python train.py --num_hidden_layers=12 --hidden_size=512 --n_experts=12 --experts_per_token=2 --d_expert=288 --d_shared_expert=576 --hidden_act="swiglu" --moe_layers=[1, 2, 3, 4, 5, 6, 7, 8, 9, 10, 11] --router_score="softmax" --normalize_top_k=false --routed_scale=1.73 --balance_loss=0.0114 --balance_bias=false --n_groups=4 --groups_per_token=3 --shared_expert_gate=true --init_std_router=0.0133 --lr_router=0.0012 --vocab_size=45986 --norm="rmsnorm" --norm_eps=1e-06 --tie_word_embeddings=false --optimizer="muon_variant" --learning_rate=0.00747 --beta1=0.93 --max_grad_norm=1.0 --batch_tokens=[65536, 131072, 262144] --max_seq_len=1024 --train_tokens=575900000 --max_steps=3733 --dataset="wikipedia_en"
Below are experts of layer 6 (counted from 0) of a mixture-of-experts language model. Rows are named router (the router's row for the expert), gate (a neuron's input weights, with its number), up (a neuron's input weights, with its number), down (a neuron's output weights, with its number) and show model dimensions 384-511. Each number is 500 + 50 x the weight over its row's rms, rounded and kept within 0 to 999. Numbers have three digits each.
After each expert's rows: "comes before" lists some tokens at least twice as common just after its tokens as in all text. This comes from a sample of Wikipedia text that the model never trained on. Tokens count by the router's weight.

# expert 7
router:474581441422599468477426473549445525509588489520481469412531558541541514453480456522478573495537488532499478493491565466493495548497514521533519529557478477432501477515477376525454551603451513504506498497503489539514540437495529414458494544517491526515553616483503624444562498530496540523525561456541439491376512483483532453541398444533449574480543535560481507604498516432521472585523
gate0:523489473458451537467457461530510425528527540469560497409561526477504465566512525465537458429463496435562418502597582408431563578498496569465454554594481488463569539519463527478525516578507443472562555461476489472489433491522589539550559536510511577393531438515618482455488456480566534508439512510505487538549582499467526524441431506536531540376534591551514556499469499513476532458467
up0:492422551407429534479515490564410560669442488465464443469564467540556448550549561467502515495471466493499518476511646405460465636402607556532465523511440420456605466499519535579453488471463524469420540491463516434512599452512535438528605554446568466472462419417521461578462507522428606477423502420547525504480568541567404505517544463508490536494556620505517493515515474472449614428508
down0:434549560492409497539575499578478516559475461573462580503449421468488531607526430400476514485423471493514538415583415603474526448536522531517577479437523510498531545588456545554479506452601544483448479506565524542468536523587540457573509439583482559482483458487443549443542498503502520440501401383504529566558430459528543448486405428475437409538518455380467546460577572514480508437505
comes before: "1", "2", "9", "0", "8", "3"

# expert 5
router:552432465521574430535670470533580521445432408482533488528463505472466514446483484473529529500546452468574408450510560547551493582490493371508546535490480504489477479520449561475434320541515535550451558454525509501532603604450476490484490570471521551531500592550483522460411534525527475538589531596400445548516413457496414552449519398578475567475510507515502477535503450425453487503430
gate0:520467419536492518510502577531451522461437519478579520498528479531550524452496486488514552444437556475569379394558526526533484523496527504444507421441484484471537502485455484498472474426524515517446530518464556469569477470383487583415569517536483487557536574438426515455475587521520502492488467554470455428453480508550439558476536535466583520505515519517492490358527465472493455444580
up0:456583417517540569583478503444501442472481549593453484544491398508569476465525452510494470444496480421532479505553490435493471495554486512473463513527369509551478461544537512519509548501519532440552530421456470509507436427542482502491472432547461502352437437537532582490512477462525530507502440532497525532474503484506567499525494359486510467444449525492495540546565541517522500498473
down0:436430562428550472602462562587480519475491437538471433498538477453484531502497532517472535467466590431539547494425450447434632484550505437456540457476495490543414622552466510512533529548480468506464484490457495460500518505500487515519517422499429517479503509514511535565542515542379358503512461508450470486464455550502440498544592493501512535597391490482454480422468498419542506558531
comes before: " of", ":", " in", " is", " was", " for"

# expert 9
router:429530485450441512505504494539508503572519447492561465464499484436501491471490523560497463441561483482444528572578398458459480450501475576528422513497466483553490461493506556506506513508493457475506492524565526575590529468550447360628506460471501457496452529496450551445425477431564501491451450529560425520535425493486486513483459509407536434543482581489516458509518521447573483462450
gate51:447421533492487520549460531551492430568525413483532469433429554437571557473553449501504512429562434531476436608437543439456570463549455541499524481480428479432441507481573466461528487545581492527560415450464533491513529421448553443564457406431469534557401435479559519443555541444446508431439495476537472533535464431474540483516529484597562415461473531538472523503552532497473527550532
up51:509495540624480530535406588494368404534554483509474515392489424413592576483474537552477499430423439478585438421427555499457388537516417508571551480554413493422482538499517431539567454426515474548518481476473587445533556415457457443558505482508444525530506400446510474481526463489475504451370504583506494477573465445370603457533519409423541460452491505468470429454496470453450509541515
down51:469493530519509459567520463563541424529545635517459528516506508498515463466540583624439585513552469497504474539513421519382464530481550453540453533536497503421459485521446424549438546401537392510540512515406471544521520439477550525518532484560502570448587532398480568501565532503487488435502538503471521446481491412565505464564501514480416504474523587510560535431498526538498501384375
comes before: "0", " |", "5", "3", "4", "6"

# expert 0
router:555549563509463564517427512516466456538542473490450550557476482533580478434509452606477419524467487527504518526526489418435523489552533519466525531552522517551513436514581368563467435520463540444551498567516512496423440515537571528438451482539548441487467400434484560551571457486509493509564510485507583480592534580564431504429526460408428533552475509512551520499457606600478437516451
gate0:531541471498461570500431440576548534528578466425468424581442512562462541523562543499534424522553459462440461502418471569551522471545514497552483405601448465506471429464456578526507470519471526510475510555530563465442485541561577555433537510460473571520595453473544423554414486511544538508503482421476539430468546539490490520363430524506514456445348516465502554501495464513487498546571
up0:551479488490535499568474537459475486426475529518432551563528476505488450455505460472429504455503478453483491530642400516573503487516423483590497549487520584554453425497520542538478530539544549560489479503580502472514444490469596459546366520490471483461540573481423581526612585544485464513479522547525497443605501589472537439437460561525511489486459481535416483418465457599437566522479
down0:425572566455476562501502654485500556448460458497543381547492528560548488557534499530478431501501516561456507489437547490490392562576577459532537547490444387505553490466560557521450433456488505456412584529416491399504512532459434452499517495538577509475551416514479538549534648514514394481489587422470445486402581460573467564522576500499536538562495475435502435606515431526517451547444
comes before: " the", " a", " his", " to", " an", " that"

# expert 8
router:589429485571487420504477580441490516387536512552597466478487460512452492542504530416432482452463515487388461557531507478503419443549549427570465509536500525520499508545526489478538585554445470525529554523458444521536512486388589535460534468483460568476488596532464435522518467438454560509462436508502539456415489517494454492391530589515585537511490509409404460486484485507415524527533
gate0:541453492524434485420540518395474540542462493577457596491455548571505447423489551566458545533482526482453551547450515415414400555481505529464521469550436526481540480536537418465529519480483439492396498525501562467543479559495499509397452462440515572480446490453445519435493444497475523531496454562483520558457443541491524464517594569510543456460466635431519507429520589526498449495482
up0:482419531526458509485467504466502476549485559494513468550528604571578439481521497576456462446462483542408570465424490547515413432480491452574508529521515499510507474495534474503497457464625451504445509559570546440504459566509532459431613484537477519517432559520495402521465470518482538483451451564552503495483535526403476458444536590543538461402492458572501507448536501499475516443427
down0:457472486441512489522536560528491539442505507446523518526518509401510547554474457492469493532484507481505500442514500517524463523440530475464543565435478519523527525449524543468546439536514497477442465530544484428528544533426438463535528490522565586544498512551490484483458489524522496516482496471557496439448502511508543420495493499521521511545573484634541543455573412428442503467421
comes before: ",", ".", " in", " (", " and", " of"

# expert 6
router:508400546556519554542623485482544507537526574385468505506559510436472482548513551418512486424540485407533440423508574446575545548504414480475492465467503553476523491515444508449562497499555436550409549428491528560477475592422439509587645417404571524520497432476502403422423433478582460455543441432510581529511532526447513420472523534633496431560492515475468463528549462468434519444475
gate0:465485461469507502592548535485473507576442562505435444588441437471437584526497583612514483482482500548549500575449428508559489496515496561293543412499507536419499484432530463396567550522555442538444541487555504444456570461492543487494550428507493434540452428445507471450500488491423542517494489456524434470471478499485572530454508503562467481502529472543563524535436507466428492451502
up0:491472561565438525440527465465489467482454401508459583497446520457539445492516447490425457429525657490460500487504457543446478566439487503502494584495407528464455539422534529494480498390458473508527555478493456421530481487557540468510508501565528518487492515439430521569500558515560397498510420531502474473490553582455517453476530488507497568501583469528478498549442551516579468515522
down0:538567451456432472432520436585494491438514477551478566595461612431575459497573557533512495551398549418481473424527440343496564613528513451526445501569539482418502436452522552478501510462498498548479490404434491526444476474533414591500481471470537472527440511471331542511541437459525351465487665354440559421506591514467528422441474577494516389445459447480528574508457387537523491508522
comes before: "\n", "-", "|", "==", "The", "==="

# expert 1
router:551614489551579552480614525533579497533488447612437440515462547522565565525526583480559549461511525503556515454464507537539466539456554524447568438453574474544455505461563462535473439452472557412402527478513477555581527410458511577505548523460468486478464522586519473507527532480474500550521485511559548526517532553476519594554474420494546386398511489487548509539476456553511423493516
gate0:522501541536511605509587477592528509515518457451529437545529547413415455432540431493524376439395450463492550537539524490487537463426474554510428493495478513490461474528426548449372540465537466450358515528483538507510458456496484478598461507433512571473550526531419493519440474507532489528426511470500452427539582429610493580559547502439444522426566494490484542605455587485500459456626
up0:492583482486511484631529472522515548535480487508515520569490529565485554421468565467443513510526543531485459542500482587506594494482478417523593429485470508527473446501425471557485496512524526489503491435480361548565577455457536488497445426488504522543512525526469544517560520440554486432429516526510490424522503498579495560549509505533425539500505537461521552513490500523593509480541
down0:432465460421502487602467498538471490518409420424478482598562476509463456491460467439521427584492635537553413485522504479567579515442424497573539524453542488486456439579453449459478497478557476488491541368496462568618597425495458438503377441536442498565455519517430518524471557523463456451512518537554431480464515509565551540490479489575443429438409556521542538458521527487503519485508
comes before: "\n", " ", " The", " and", " He", " In"

# expert 10
router:505524522465480549514383483467419473428459429461513567502372481522560450420454461511504384551471456554418605549563493451406465486473545548490468486547488494506573456435527480557452494442436559509582444550493460408500430490474510531468422594528449439395460466447482478514468501484423546488478531424434532514508584519492484431526474499525460523484498486489473534478475519525457542509494
gate0:447589486546367543527455514522465533563524469508536542425485495497514557471463494509466511529473529495438560471489558546483495514544552524524508511501551530463465444535492484519531528500475477484556423547629485492491417495513439578577512560457550542565606526472562469582543487457496511471539546424452441484528474456480491575493493457517502443546554502483621475507483426493552611353445
up0:561471573525553479516517432512497441482514556560484588537509476416501591426455603535544476554448485510554496424431517469551530488551623527476453529475423532520500581499506576539512456512484587507562522536452451516403532545461455384454525531505516401534493507555557534450548649490487483522448534529566492460494382492544482545548459456497409515618431487464505462601442520566394490535466
down0:442492561447500476533623530521531588564514613437550538458507448438553542567483502503431518464506549445491517494621577542577518512442489537483477444439540551512581424484509494461489595454431504533388526533573470483589483511525551468538531515477515476558497471422555462575571485533478459551529517492478461548620459445512457549537549533484530528555498476467577540403559466527380607486502
comes before: " the", " a", " an", " his", " to", " as"